Below are experts of layer 5 (counted from 0) of a mixture-of-experts language model. Rows are named router (the router's row for the expert), gate (a neuron's input weights, with its number), up (a neuron's input weights, with its number) and show model dimensions 256-383. Each number is 128 + 24 x the weight over its row's rms, rounded and kept within 0 to 255. Numbers have three digits each.
Before each expert's rows: a language model's description of what the expert responds to; "mostly gets" lists some tokens that are sent to it at least half of the time. This comes from a sample of Wikipedia text that the model never trained on.

# expert 24
What it handles: List and table separators. Semicolons, closing parentheses, commas and middle dots separating items in lists and tables, as in "Interactive image;", "MPC · JPL".
mostly gets: " ·", " JPL", ");", " ;", "\";", ";"
router:176133161110112131124139117127132162144102116114165149152138119175102151142049151176122117101134175142124148084147129094132135101068109158113125144119116109120134073176140155145149110080174155131106115115119147183095076143144088126119122129122096124121082081113124108121124090115100128108118118091153131122151152140113123074141117201120121154109089129117130120131115138098139118145136
gate0:129139160113096156144138135148148118111091137125134102099100142159123112173124133103140126102107122134123153128129149149117148128105146104095143151131160140129119097156129073098095181176101112105136140148101106146093146151142122133103127101110102064108140129145127140157103146153123121150154127111137122127114095165122134137120130076156133183119146148103197154156136086120095125115108
up0:138131165120099136146137126163170098121102146125148119097113142140103104149113108119151131106094100123122158152125125141125170119092150103110112163123142125123123078148134096092127165159105128127155139166100122143109126129122101108120117101085084068112153151135142165144109137162120134153156149124125105132114088162131124195115093096181087166112149134093201160099132088126116121091112
gate1:088140165159159060104135150138125146154145175097138157133171124121122094148105134131122112131133122096107122116105138142163156097117137113142132132147136119125124150124124092151136137122118136112150098152102139093085109167144107131142132168112131140131131123137115149162157101131128152140099093110137117137157113172102097126148135124094103115112089105112177144121122151148126101156131
up1:089138144190148075109125134157128155120142176102124142136190129107107105123108098139134122131162117098129118146119140107157145084116127103161102111108132122124134130149139070140141136133156144142137084165094154097065114149138110143133143141112126112112119116140108142136150117124104145116092103122126124129146123143084102115126131123086144149122082099115182143115122168144142102172122
gate2:132126095085134148115212137139111119105151162105167154104134061129160140104121133088141132152115099135131128145144095120139120107127179104091138182129152139122118102143150117133102105124145156142152101098139107097163115144146121116106085118160122102122160133148103106144122117155154116093099163112189139127132117156128124123131157099183113147127124141123133119100124128145097088155109
up2:137134111077164152085197171132126119108126154147171167136121039124165139152127132112161141142108124134142145137162132131157115077126142133101137135107129104110137126142131138126076131107165134133162066074111134121170165118136129133082113127130112131131147131135135114122130143170144122116120146121177122129130126139117155134131167129203122157100134135116122135088136109163082087136120
gate3:157143126127116091116072112143137146141119115128125160139140126117129190148092135107096097111132133194113127098140174088116118112113156163114128136101137120144126139142125158157117132084124122095134132143082137119110143120161156120120128156123141148136105160081116138123113101133132137162088125094142122174116159130165130096148109138136136145125133145109135132132112108124132124113105
up3:138071144131142126114150101124096150114097133136116139153130132147084091065149106123121102138105108144109108091156110113093097105126137120105127178133134146141140150118127132120139099095156141108107103127122126118175114128153120107147093136161083108123132048120119093176102176131118098097154113096126094120097125124101109148125119139152104120135131081148117117090120160140133092182149
gate4:143123107148124094161144121137184171150132081104150123118132143096137107157146125101114070116139110146154164114114129096183114165117127113134176108089102082134171109133113096142134105137128069112103124117134141128112100104135155130146106128110112136121137151148099121170117095160135135133107119164124137104140085144170089110153131131142128105172124045145124120166125115151108133147097
up4:138137088096133134140122114148196148179137135119138093108121155115117103152136143102104064094177134150167138114117130116188106129099113128122147135100124110135174109132147120154130123099115094115148120107147160141121099123150131146161136109146123114134134179127118127118136062137163110163096099125140121108168131168153126097160158131175106114117134085126119134151147117139134124123129
gate5:193136170113121148166094107112066142130131136137121105131170075115107121117100128108158163127123136171127122165114146194118101076096156123147122105116143133136165130057097153128089111122129160114148101082137114119127129127146152063161109095127143136111133164133128169097138082065150119119158123081164118148141145110129127136105133107093116113124068100177130128132111160110112155124127
up5:161162114098122117155175156100071124149145168133124131095140130107082153120149103112156071128144109127163144110117113145152144133152135135135139122129126148132146119075118150091130098114129132114164124067167151181110100097133136138160143128167110139136148137108106111115114059089154159171123121111097138116139121133149118103124148123103121129164083076145140150177095089107085165179108
gate6:123123127106079118145113123177144085120101123115132144125149116156111125124112165099091097110176084113146113107110130094106132122125116138123101117131123147118132125091105148166135165118114123102139132106064116114139047172159098135125104152124110116162141134153129151098096116141115112143153108099113128119148167163122164108094130121147092154168149162127121137151126130176120081124178
up6:119121184104109139118123126152103084098109133093118114152144129117103110129113141118128110113196117119113132129090111109103130141106100118139099089148115180105156143099142111135187140121101139135150111111082130131144051135151129098138111131157095129158089129124108110097105121147143141157124132074117138117138144128116145116107109120127090153163166155118135114131104136152148132123151
gate7:186136145131107146152135120079129120177114114115118110140106121120103137123099127123115112150134064106116171144165121095163092117119107152124116141148160139131176132152159097115133125166112104117096131097111126136135121128153104126111158112103110127141124130119136160130091131129138167104120101117151111123133114145151163118141117119162185133130106151141145114129126115130123091148142
up7:118098155133111054102111094166165169143155122072126073141095129139101120172118124113083140116137166137167129136096106125110126179125123153102156107083120137133121110148132138153103104131123133134101127090151100123119148177152175151096089129086076163120074129144143113107087115152148134120124150100137114124122121176115129159126129117172160132091099134088117135137114099146161096139149
gate8:110158133116125156090177161157152089108094186132152161095131066129143154145122140174122108120079142163121157111120124119148115132131120114109117158118092132117139151085159130127134167168149115127104122152108157137143113155158100135126114136127086153134085167124141094116125112163103122115101105120081082153143105077117123138109130130096126126076123138164160112120126115147154152129155
up8:119155118134160178086188149147135129103118162129135183100105092105154173184095138147116097104096157159123166081103126151144139128119138135119122162116128141127123118091149118144144170185146105128145127130102172115128126171129097136118065129146109138151117160127189114148119116120131136140117096102099081155165128078104154123147111147116142147102120132147145093106105108145137148123135
gate9:121110163168096131163080111108141129146156100139127155150124165118077103102166137128157123129165126117113119136139136109133109155128088149126124099146101136110160128187125136144143143170131149132124110134095157112149146141127128128112127145123103152114126112146142104120118102107137113130109101144108122109148124094134093091159105177166122121135117120171093105098131144108130142128112
up9:104156133183098123128092138102131136130149125123136125166095147105120099148157162135154155125127126145114137142127128122104086161109156138154135120141118124087158162150150100139148136121153131161151145156066071091155114136140134125111151176074089162128116138170158086109116105115125117152145090141119114128108129132147102090143142136170124120114108129110123136112140154117120121124129
gate10:152127127138096153123136146114120121115061135127144109149070133121114129133149126102109144125119133129096153101141085112104135152126120138160162111146112104121146116121160111130139114113126139124136102147102148155145102154119132158152127089114092122139158128140115127085093126142150105130115149103128107119115159156091169147131106086137129151158106142123071092089084141148093109136155
up10:126120117125097159133084151129136094132108160115143133101082114162122151075133143137121137112130157152100137140130082087127125167131129142158160102147119095145149087118145127158113132123101144118130116122102126130136109118130097156120105129117113117153110119103145149090118127112190081151130142117112098125130147118074141119130130137137149127147164135129093113101105146132067097148160
gate11:130140158129157155116072129143139162127097160162131118114069122173120148112125140126133148127133165102151114108090123139102159122123089122096145173155121159115139074169123133098119113117131105146142120109102096111147099113130123123108125130162070137125122137126126120107125140190084117136121132118097155129141137148134143158154163126150106133144137108148132152078077144128093118129137
up11:113064097135141130161117127085111083114095172122080126140165121118132125136156145128150125139129122173124139106119171128127115124160115101159132143113140133140112163101141156122157126118089146154131127101156128092122098143127127153097135151152177153106138136137106128112149160081145102117139142141115132109126074140138143109102151094094091094113134120111126111145150152136109121101117
gate12:142108158147107113133134136104143101132110140100115083133147137125092149134136118131124152152138077121145134110122132122136115120108135203111098090140127116085137139098126158161154122098138097145126114117122116113151107132160123152117117115134133109175109173147101126132161143128155121124106107123152129155126148126123111129104135171189137133140101097086115159130142127140121128122112
up12:109132133155094132119138163139143109132115108096115127138139118132082137107115083136123148107127115113146108094130103141135125099134124183138137096198155123082117129095120156172149097103134095111141095117108144092131135099140127139113084093143135100173110190137121106149153102106156128135112104125152149145121128129136108133104128131185140125132107112084129132144139134177097125136107
gate13:121113098125163075131159103121092148179129143126138156124159144121129155085123124131142118160076112119157091115123175087106139142136134083095140154112161123109098121122122127129099152154176171103137159131143164139136172174136157117134158118154107156118109106118129101139132110155116118143096152113135156152127115130129154194138112136108119176143117137125144117111125137159127151128095
up13:119161106129135114151128083114103150161092131117123147112131128122126113072091131149140103158090100128115126077133146095141133117125131081094126151113158133110089138128113155125103158120174179111171137119161141175142165154160129095139127142150062146137111112124147098151112110143123132135112126105129164145112107105095157178157124120118135160155111122125162103117150149168157169107108
gate14:085102094137105115079130159175121130103163091151103138131136116138064159099129114157131113146117160149146169131191102146087130142133137189106121143140144128127148085124145128167118137135131148094148162132114132082112174152153120088076074142167152157103139127101120149102142137100195136140139169123108116120139127154140100151133134144130131170172071092111121149137133096132156149131154
up14:115125114117122139121152201125065140082123132137112196104143083187097133120120150102146118156136137107103167151125143126149137144159129164114122066105097109136125073150138146151161127120121136175143158140111143118062110147110106093165124149124153138146152115099116141146134095128148160144149127104104091108139134130118127113123155134140130115169099092107107141115125123109146156140151
gate15:178128131088138127151185161110144156129140098087120130122149078131119150112107115134154140092113106149176128103146090135099159122138125169086160147154181147148145113139046120135105154146120118135121129181105136125138136101099117148129111101143128118140146119118115153151134120134117136113091141104138091108095136087164122168123111138101160100112133151138139128133144066130135121130154
up15:190146125093134078138173139107181126145154110092106112107173095128115136147106103141149139106138108116165138112140098119099148132086135189124179142129164119169136106134078097129138115134130146135121128165119134139140107087117115162118108130156084143114162152126108162151123130115130148096077123094157110080128126093149117167114122144053169117123146133119126125143141099110145091147135
gate16:141154109120111150099152159133115140104182110124129114114127130097119136138122149137145137133083101137141119150155128144128135092139087144162107163121128133097129121105128136168068084123136137111177106144114145129135119127131113122157109118132165129111138096143119122130136118181124151088163159116146157159069163115142156125149098092096135152137129120115149107143124081130092133066098
up16:152126114138131139148132140108116140095103120143133130129116137134134104142120133126141132121082130130148131148155120143124121131101126127129116146118107112090114102130079107109107110107123170090168095119107137150156096119144120136149135166125144106099125114147098120126166134156095157105129133086134141163105140157140154110137166122114127126154129137170122117075096091111122115043101
gate17:137185131114091136100125098130144153109139116114127120119114103107162124132121113145145127115120150093120171099160143162120127102137152145097147111176171137147061114110185127145118157106150153174098096099153127144120132115155119106141164114138128153121116141150124084167158132117186143118087164139137123140130123172141119126122129097133162123121142099099120126074137112121119114105147
up17:112156100166165132145115130128113133148108118114116116157143075129143120130125151185133142160168155140122125140109144132130128138137114124132107127130114149072177118160053077123135161125152126120087114167109153142122169125169151132129127132129137155134165159124132118125165112158111154151104158123145137107101146126134093082096141105129117082155110127145151137081129106122171159115108
gate18:173097109066146110159141120143130103140163148103101093109075100100111092098158155131116124091130126124138099107113101157106140156124095122124148114168128144138150126120159171134110118141167132136151128151154134168154137130089113159148100151091120127113130096103133125126123109106108147187140126130146150146129068163162080162140157127085107124091124110131137135156107108117129138115136
up18:206114116069105104154151129119129101126145132119084107103100088124121093118127171131144114099136153120130071067123149117118126146112124150124098112146110119161128144116137135130114138137166156140134119141144131156177116127115094161147114166106103130139141106122082118130099113137127140153099142125133143110105106162157098172149167123095117144116144115147119153130076111153095094097134
gate19:112107117131132154139153131150148090131114113108111117122143124169125112149146121133155164121095145136103152122127139170050120162152120133173158103146169104148088139119103097128117105107116106152115124152126123107064180135163123163118093124114155131134155146113135122104125116111111119100147161129110111123160154114104155160128164101152133099142076117140123156131142124130113154128117
up19:128082152103126168144127113125127167145116150129102126159146125160094138119140111145145153135110132130120138110131141137122147185130102152162166135117137100136096153162088089133101130127155143150109121147127130100083171118178130162146103112094134149132160095110132142125124097145103128108189146127099070109138158128130159166152155153143144146148108124114142170142139140111036162117137
gate20:103115107197139140137115086153140072118136060125157156093126084121158177152116144137136078153126121102161117108159104101127110163112116140153118162141110151125125153128063142127128138181123104139123105135109160157115120127110125150159098170120149138091090140108120152152097140118107153124089136150116097109127130112114121145105163150103125137125123150126145126095118108104140127104133
up20:134104116177114162136083130099118096165084075141156145133109126115164147137124131141139102149153104128137132086156139127131079137130137163140124140160151161134114132148112136113162135152105090139103115118107107162102112159090095174140110202122152116133110146113171156133142147107106194129120128158098067078123108134092125136092137169161146093118121154154152118093125125110112104103150
gate21:163111106126111156100141125156141121110151123131118111077150134114140147164128156131139145157108084112159140135083128173120162147131089113112093141136114125099121129095095176130126121128128118139167143166127144157138122119120122170125125105141123160136133096143132146131168124139113103121151088119130063135128088159178117118101174106133128134151109101069167135110125149123133128129093
up21:126125136120104148091120153137169131103162129088120090098148130102126130145153119121121136142134091104161120162096090137109135148141082123120094163150139101091132155088115137181133124118108097168167120106104153109104124121146124147120140113139133110160106114115120133101169111143087132108148105116149130141100099128151119098132150136120143125151136130102165132134131170101113113105153
gate22:138081082071132124137119139127112103113139143115145118112122140178138136133096121118147137117133108169123128177138153132133145153131114129152149173149140142119098123103092139077125115133099153191117138151096103161107104131124113109133158154120120172133154147117142154100132136139128119077120125107109144097126147112147090151110128128129069110164160123141107127107112125103083127063111
up22:127117082088166129113128108107112089133127144091148099138143141189132135126103132108155126079150117159100149182123129116137153146130100149122181134159140129151093104137132130080134083147092139175106118131129118149141105113137132128145165185097114191122156111124128140133103128142157115097113122115123139131141118147129113146122115139116123146145161101133075145137116111117082110068153
gate23:174169151089104159138098150111126153175110144138170137092127138145193102114115183116114138083135124115141115121113088142124123143068115113152110151133119120146128148096141125139121172149117127147087106097152080122148101172113136127099134136112119130155123133118121145128090098113126081166126066088126113095079109121142106144107149143119151141134132124114093102134152090140111125141102
up23:158108147070133145164140162105116137163124137122127121108159130152153106092099163115121118084164166127141138079107136141096149132112172090151114115122122142179173146124147115092151150156110144173112080116161126148153145169113143103118127070075089142145122124099123141109081123129155106145129120107114125114094105171100097146095150143117137108091144125109120126130094110143129085131114
gate24:092125110124126152165133105087122117130132143122141146063121144120107108132102140116125145150146134139074103155092126088130066129142131195133125104089096108159126137098080158131155155113106108107144135108161153146155141133116086129157157120135128128147136151137067104096139104091126162133102108097107146161122134114146140085135154143101162117122131161131164160125132118064130166140131
up24:100120110148103161181142092081128125125146148146143140079139157118105136137123146115142143119144130140095097141102122092116087104146108199135133118112108112173126129105095151152143149148101124104141120139148152145180127158124130108129132128112132136128135124112080108134138111076134159136098154101112144142147147107146148104169133162133161094138110124151163147144118111101134168161129
gate25:129157146155106149131144110159147114138131149146101106089108156098105118136111136147114116099125123149126115114154153133171110122111152112164171106146146117151129103136094122119147145108203142143127146123151113118124131117129114129094096131144096154103143144146150113133137162090112181129098068117125107147148155145123154086129137106136097146159130127151099141099114127119174125145085
up25:130077120092178128092076130148138142153146108118137139142159111099100159144106120160104140124085147172130111117117120106083180144157121147107114152131110147150121129128130084159103153130054153114137106147150139081137112145144164125129078107096157172153121108117123120145126138138127137127122126147094101108126148107162151126152105124082153117164102156113168141164150091122087094096179
gate26:155127156134131153125108129148131147153099141099170085092072142111088131142117106146161092091096153114137143108124128136134153142157123120119153112158138131109140124141112130154125128153148107140135106118141185134125133119146142113130083131139107079131119126115145129149159104132145169121147122126142103124163119098086140115102110163134160172146109145124095105122155153129112065129151
up26:147106120147121147123127176125111138147145146118176120119072139124138131140110118126171103117107165120086119126116117124138152128176113143119125113134137125138150117143105114162139117124197147167118090120132185130144127107134176116093134158141108088122112157127141108124147125114150140140145116111178106102137116111110132111097124159108156164147125159104125105144105180093105074131121
gate27:118088106126139112137113138124114114109167121099152151100128123117077147162160121135110112112123112102110140133104079147073097104114080131118131158118113134103113105121166140115123124166118130154096138157117119098180114116167125119117130113094100098172105108132141118117104136147109132128137106126089071166089131157107127148101097164114115149166075147110142136153141090118145130128141
up27:058153096143145104102085117124136133094118153085179114106152123111151151154143130113084094116106110160118131111097132146124125102090114130134107173129147121065147100145171131127147135175090127117139146135101104131158132137154145119093161145107099124152089072093141110096133129177147132167113129134120121169098181147112133096141100184117130166132060159150107169133153116094144164171170
gate28:104144164102154102116143129127122133157108109093113162120144143150094108130096163179128169155174081126164071138128123115134087162113131167134146141151111109139156103149138147144096157147141119117130119065133100105164135121126110146091129120138113105167121101142139109114145135130125157130111121124136138145131138095144105089123124153082139138149114152148123140083131103142069174139108
up28:103131162088166094132132152150118091151118100106118147113138129138106094105112161166120162168151113115129085129121163100151124171100148181134123125155113135138147111129146147131117142118130110106127096090129080104144141115163106142097138120128116096151120122148129090112151159147119151121090114124137150182185147112129098089143151116104144126140124134139125138085138087136055179132119
gate29:132101120122108149112155098091149130116122087144110115126095088138112108126135157114107148135107155151141103130099112128103126172133104115112141158094102134136126127146158145135128127123128121176145090126104095182141146077110151104092143150127097126094090102147118125151131132155140112134143138112139115103129113172134142101130143141149106146091087155109114119124103149150127131096128
up29:146130106129119133133143102092166117091097122143116124130125095158128116149141143130096139168131181148128122142129145124104130192158103106112126126130084128122123120174137160145113114131135127175166115112110125127155144049121130114098146135129107115109139105141113100143109136133120099151135130132153084102146126141120139086155140154143104142090118147094107125136120140168135130138150
gate30:166095102095140105116119118151118115107110140141140109143151119115096169078114073149124163182191166135121154105139115125123100137115143078150175138110120183141165093093086091120131120139157090138124148145111139103115170135156160111126133143129129168127094160107135144162155154159122139148137139137135117139133163170083109137146141133148145117149132105119096114104178107087102114152127
up30:169095115087120149126100125128099113128117139160106111114161136109089154117129112130112127158139143123119133052105140154135130075136127089129144195088102166130139135099108102127117092175160110120136116118098111155124160098128106132082112128128134167114100134148137154157168176130102130151146133163127146117117150166123106148123142150125132146130116116110094111103149083093090107140117
gate31:106134083140136148148122132113088132130105137129145140140127132146084133103094153152104111090165155164108125125155150136131139103138130171134147137095070120111101126149112146111162145153168136120132109113119101142098096098131096134132140169104151129146118126103181130143095143148119134144126086119148116137163179106133135108140151149141146184147101099146065150160124085141156135135108
up31:152147139131135110138143130063116150111105130109138109137127124140099157106119124115110062097186101118100122103171114173137144132129097135104152113055091120124121086143163168087151138137159153129131116092151120129113096087159114120139138075152135104144067113122162103095107105149104143145105107141136153134169149122093166116141126100142177173157074107167102172101133073151171126145109
gate32:145121112111158083145145103108124148153134069170105151114120126137156140130124121146119109187156133105119135108120142120083142121102165115121162106133109153100136127088095151118122152143146136133152078123160126080099158122067184085098160148132081120115106124134101132134080123164044102129155158113092114145140148106130130102141118137135116155094138159147149096155104116102143120121162
up32:123163148158213075147108112108082142143136075117131102128109134184152119137122117137134105172157161089118118097114106129075188099136132125102150158121113133109141153078110144106125133106154133120111121120164138088125157134127140126102112126124128143116078119139120117142069121130091101154132138162104160123145148045128101104144159116129102165090136128124119099155067106144141155156135
gate33:079151098139156144158129118108150098115095104116094175108105112125102124129117103144116126101174126087136146143101133127133124130116120125127148102161124142145124133172110136119094147153144152107164125141146147118129125130137159129129086167118160143057134174066109152127143091097085118101098171144112125117109154160138152069122120149098094127116106137134147112103114166139132130143153
up33:152156135150114140148125098062135099136105112103126133150099127135074148132134105139124174143139150094154146153121152143121106090116142117107111103161163123125136114141151153088115150171106167126134113143180132121163098159154164114152066144105152118112177169081147144150129168113073136087102150133117138144112115156154137111131077130084110113098152141127143114106132107149127112136136
gate34:114139100125108165103137151125103117116129131129186124117089104135090121106140144135170113095125113130164139099160153113165183114113132164099136138097155148135130127145134162120121158113123126093148140127210131136130150115128089131108133149076087115129118145110091129098106115163111103121109134139111120140131109130084130106128127126132116129172115088087128117130156140144139145104124
up34:135132091122095147120154155139113130113136133124139131092107130097117147114163132142175130083104129107168111116127132136149202093122117145102136158106129157134134130126138165127120130145141114104164092122165148152131155127129128124073135141074103129127100134113099143136122077156117110131117131150114141128111112135087136123137117127145143174143121066055133114103132135155121150090127
gate35:137136136121167099107165159139168148121111143124123092168113097128143116140090113167138142107097163090101149125101164157184110131112174160177128104150153147098158133121099132089120131136123122124142110137128179107122150162125143132106106110132128127095145164165137137150128181140129155132158134136160152131106127178109137158118163147145162113165104118106120146123127116129104128076144
up35:151148150103168153118138147135160157160112097126132125151144102152145087125124102163115125115134158125165166172137124147127117139098142153149108128158135145086171151125136177063103137123112131159136131125149160092125159140122153128120136127143088131112119137139173120145148097108129165131132106128112119141112077184140126154095153107136119122181142117124142125094086127118105126102138
gate36:080144076133137098123132132109124157106129129165122168136153145136105140117130120144142099148145151123136156141119132138136122127132148177101141120121126131118111053160146139106201116139096160165151158081107128169110101124157130094132186138133126096119096121119104144116136170127105126153130142121107119151129071105140114140133146139150150133101108099132124151134159121148122141096126
up36:092174153102095078152102131089139136090142121168159181088128103133109170125139108143118111164120142105116160142110121141128171116099156130111150110118120093137137104152150149132171109126122128146112155071114173161115105128141131103131165126109120108107083125137126125123127155126137132149121122143110156140106087101109090151160157106129187099105110158147110148135153121128117142138100
gate37:120146123112133126145114148058154096130151139131112149141088125127122127143123142122127150150143126151131122125134097117107122131107129107095122094124137125139154128168133143103148121079100117163099110149102070117115168135122114114097114103098158123142093127112181116146094129145118100132095110154157147114152105114132128074117094123160134120111149146147122105101124116130162121041151
up37:102134102118122122131111134097150118117140113120127150182086127125127152147103149106104122112152113140151114094158134162126118140103122131079147109102110111134138105140108130073121113105113087163095140162108104121115149152102109124106096125074177155081089125138179112147101127114148098184138119152167165113179144133130127101087085135152126121109103132123106092152098114124147116069121
gate38:089098140156151079131108153094095134146099056092125126131100118066150113174141162145118134125117118128153127108088133118109140128150135160162146149117147122140136109144121118105093110140126096152127107162135092081126189160076144155105115124113140112165135119112148169108113129155109140130117156077155138148092158172117116157141125100131164124114121142140121141150191131145129168121115
up38:107123124171103083114128166116109141136118088089143092117118120097142108132151142139097146111108104137146130123109144119109115156166137158157150139113132102147122127147173094112105145138143103129142145159114100097113133122089155131112088134123119117152150137129154134165136117130147148116122137083140133161073179152113129121154121115134159122129105148124112125120191153134118121155127
gate39:176114151119172111110152099113124148120136094064128144114102165177150102173112108105075143125122125123116148084156134124121113117135138149116131174120148137099117144130162117152126136155124139135153155136095127155135071133177111120129088133119151121096131148148127075139164106116114157124148136146146121151127141151163133161127149143156150146133155136099109093144144127122155162115127
up39:123130122079142117111139149097127169109117103077117158112155138175151098173114098130125091148100134120068133093173109129114116118139178112104126150113119145103147084123132140129124120157135132093164124106127113109138083099142138146145153156138145161127169141098174156107127120112119118158158139127156121116126088146105172131092127106170134138167112137125134129114096095108161143142103
gate40:141117141101147144119195147099080121156132138150119122135137109092105134093121139130162135109127119088137130102163132080134126106125147096126145103148137128168135132124130115124149112126070146117153081148117091137111140113121124138124159154083114130110105148113105136167127121160134130116158156093065106144082093130141156115164098137144158094110084177159124103108177103126066151143139
up40:099100144137151132096183110125137116171133138139129122121120154118151096107116122099141123102126111092135154101155138102121136105119125148088139115119148111130138138121160144135117067103084131132115105076106122208106119107121120127106120128115116118141147108116101136158138117136127151121171104102087109161101132113137143110153126127115122080094107139140102103104133122088102137095128
gate41:152197136131130106150133140144118143153103145127059129126146107151119140124139161119135134121082134156159179132136124134119184123099093092157142126136099085137115113161133151174136089194076124148134084137142133126126097112150134120155098157121179137131149138111171091117183121072176109148137128129129141101135166159174127084143117119152152148117084150188129111131153141091118088186142
up41:162209106116139072106117158104131151150138145158102126106140110162091164131143152116111115119095187151153146090150139126128145125112072108178135108100098098120083120143165140156141118139057130149142122088143130093103081122151135119124098153120126138155119162135128103086172126090184112159122080110162137124155143175137116079138150107138180157121091145146133125144151117115095075126134
gate42:118125153114121137167125167107168136149149095111099098109117108135155114101148122146117113181156142129132126118142098158112131177127092105118176144130100133083115123190077140120159104111105120097151156139086141129171101124086130129059174113131142124158091125137134102159119153117117137087144136157135165102126146092136099134075156103145118142140126163161153166105109144109121102106100
up42:150121144103136129177138163082142150168141115152094126116118108134153156112122155172111112136132158161136116121096103137122160169109057131104176137097088103116145118161095170128162137102134098122152172114126124131174121117097097174088123132142131124176088133169144084137102157097107134114081115150155142104124149139133127111101161067159122131129139123152157117107123156117102133119126
gate43:132139155106186131173137149128157148142089091150138144104093088113139145139139146124133106188094154168098136176165113132163088136119112135070123121134144146149136127119113124157134157127138147179097114173150089104135138108146133133100133100131138086131123112135151143160114102077076113143096144132123135103162139110138125135117141154174168140191120124133082117122165093148132145123170
up43:117153136141164151160105152102133128123074089141112126105145110122124158154143134120122085162126158179103106116174128129147084119127124177085111097128129141155141112131088125139173102143135135192097103180135126135130109127138164108118115123088137061114106124151125090160122133116122141127118161095156141120138170095137166151139118137135164134166110119111126091151142088132144131140132
gate44:091150121134133149139150104083137149120168153184119141082140143153132130126142156122148108118146130112113115094121133109148124149115088146120133117126138125179125149156115098143103139096152164084128121112115136153106146160179157135091121149154128119105103115150108125120107111147091091093098164125148154094102092106104152174138107104087126135146100122105141157106117100130124136106117
up44:201129143083126131164116133133172147127142106128138177112127118128130141099114155156098159134121143138117170124133106107109105130138153141113141118130087138095111136090135145130091139135156123108119138141110144096126076130110137146187131123140115155130163119115133162144102147170159175154123093160101129156147176161149208136136117158164083131142121146134124110153151143161116080150139
gate45:138128148100109135144139060082111103171142174128158118155097110124134145129083130099155144101101134143091142159099138153112124062123120152132148127078122138117142135114125118108090148128138137081119102152119136132092134147122130135163113126135142123125149165114132148137156135111103128155126117100129164173120151121157148094112097143100172109150158149101150142115131076147130141159149
up45:117088135094110154139121075096122112151137175137154122131109129115124153112095141122136139122113153156100149160130155159119115095103146129141134128096093130079132111131115131117103134166129142103152135129107134120131150143108140121154105166109138092145131150122144135122138157136116126137098153124102137155089153130110181064123124151123160137120137137115141131117134117138133142174132
gate46:141146152090131093157120119110131119115099124162144110107128129120109152169123168126115150134131138140110102107123135122130128087144119137079146105140136124096142140128122106166127158146116102119123135110173179151172102107129102154167098124147102171104137100139099133108106186159137182076100096091133107121164097157103120098135168147140169119127132147148129150131131112137129154147145
up46:100138152081148138158091155120149164100144113202151095121100106102088149116120140059159148130148171137146079111160117104141081131116154141104147148135119149088160130142171147110113156144167137117135170114179155124167104105110084083165134175158151158121100107144078081146124157181146097113083136132195106132175114134083133106160128117119136123112134125162114102120106132137087153136126
gate47:148090155110125120146165123124107130111123150140087114156079117113043164106116125165162158131114133066135122161122087096121122178117122119111120134125102139141174121153109087117149108120136131118134117105173127111127162089122163094143135128148160123127101112113184122118112125091124091158128127180156143147105096135117114097133101135133107065120109126159127124164148145110111125090098
up47:141119166105121126160115135122116142127115120138168082139113146103151117147119133162169132144137139120139101140115156177129134122155171157156141127139113152146136083124156087135126137136099122135145138138142136116140111133094153156115167138134116131155113150126149127128155129095118122096134103144149063124077170116058138114112133134098140166120139131115120123158087164114108109168113
gate48:153126141129092158151112134106146138109124095131135112084106106131174128136142114153096125119167119155137105164134168116148125125111168121139126143071107106160115146142112130134186151103113130124130090166113122153149140131126128147126113127126084112108122140114120152112145080120128124129164119162117165093105168158130103071111150138103083102111127095108173136089157145138156111127133
up48:154090137140138124096139146116079122136120149095128115155120130128074101138131122145131109154169185117076162121130149114122161155155139120115136081133142127150113128146092087106112078138123155132109083138137122100176130167163130142124144112107174123112114120097109158096134118094128121117142115088160095130135143172115120151147144130118096140139091136116150109128153107131141168157127
gate49:123148152167148110097139093169134131081103149115103117180128124106166157130100148099114110144169124123132106126119154160139149111129157112129130167114176146192120107137122117127181137141188136129137115140128121153182133151127108112122081123132135151107167150138091127110126128159146170100109143147125115111133123137125118136101154172126116150113108137118160111140146131164130107161120
up49:125137117124125118129186126143123134112108161096094131199138134088123120105105159103123113137194127103151136121117101165133160113130126131118168124115143161181109119161146097119153124148171124095124112122100121127184137101146138142125093098151102146135163138101103139112130148140155164110140146148136106134152123159124139160135144138145133121117113138097165104115143129162146116176079
gate50:144141118111109151148104151109130175129116133132149152109185140122154127155127113094097144142111158131121127096109140113167150097119141132111133107124089126168167137126111114112121128077114140151129110122135150136127087139079129147110098145098174112097124116118123116149134112145122122123121129108125138136126143130123137144111098127110111101101163110121157135143119170137131076141110
up50:122148144108109158166109164077132146142130115137155155100151121108165118140132116137120131151103166135115122136116137122146140107108124127120121120123094154147160143111101129108129157103126113114114107148126126158138081138087111135112114128093133118100136126120145117150113129176125135116124103115140133125134145138113123167127121135125140103070179103129155144139119139130118075131120
gate51:087142138108130124124106123096095086110119095116161143079151152143125143142136098108156122124111091100141122131129123150141167112101130140123154121108113089110119127134104138124087100108121157120139115149169145125100166142151161159153119107137104127109105173072115135146134104138079141109125143145106132124135115077132132144158140111117124084144097160141125107093102145084102119159151
up51:109133148079113113119080126107123117125112089117200158109156134139123134140106088132143122134149079085160128136143133118164165149112124142117154106164145078140137126116077152130102119129145122104127117133124154126089136143139184160146117119139137123109125144097146105097137102134066116141102150155092137132113101085102136154147150121110118088147109180135150135085103156118118117120152
gate52:110141122128113089153077142199131126146147122135132129074121156131112130138117127138144136110136139110090115153131149091112126122116121130137117155133100139122136103148145151116099111150137136115120142159125159134136115173139110125116154134159142053176133154113191174117115107123118095124135083133089127138159118117131126144135114144121146093151111138169121124136132148114123146131120
up52:116148133105095123135104126150140156109164126153123122094142136123114118154112122161133118111145128130080143087112105095102139141087125165152136141115099123116140102160122172138084122101143130121093143137132159143134126176160145115120160106170152045164094155127147147121103139131124086129138111106079081147159074128140120150157139164128154076154146110146140143111142132112109163141154
gate53:128104100144134117139136091122150166100125141131111133119129145123157110152116114117137168158128099139122125110114136114130111144132110106146099155114108116144143140163164110116178155126134105123124156091106113133115092086174103118130123135153119055159108077161162118107158147120120113107073076107087152118083136138113118097083105136154097142180124113141133127089103124105110152125105
up53:140138126147117103126139116124118137117144141171083115114165119115142073136118135117142183134127111140116110095134125130113099119136114100142127169111107119144147150171139072116147131159128118138135147151099151138137117088136135114106116129122129078163131129124143121110166118118097125126099105111114152142104133162124108077094107127139089135149135135127128152106110136091124136107112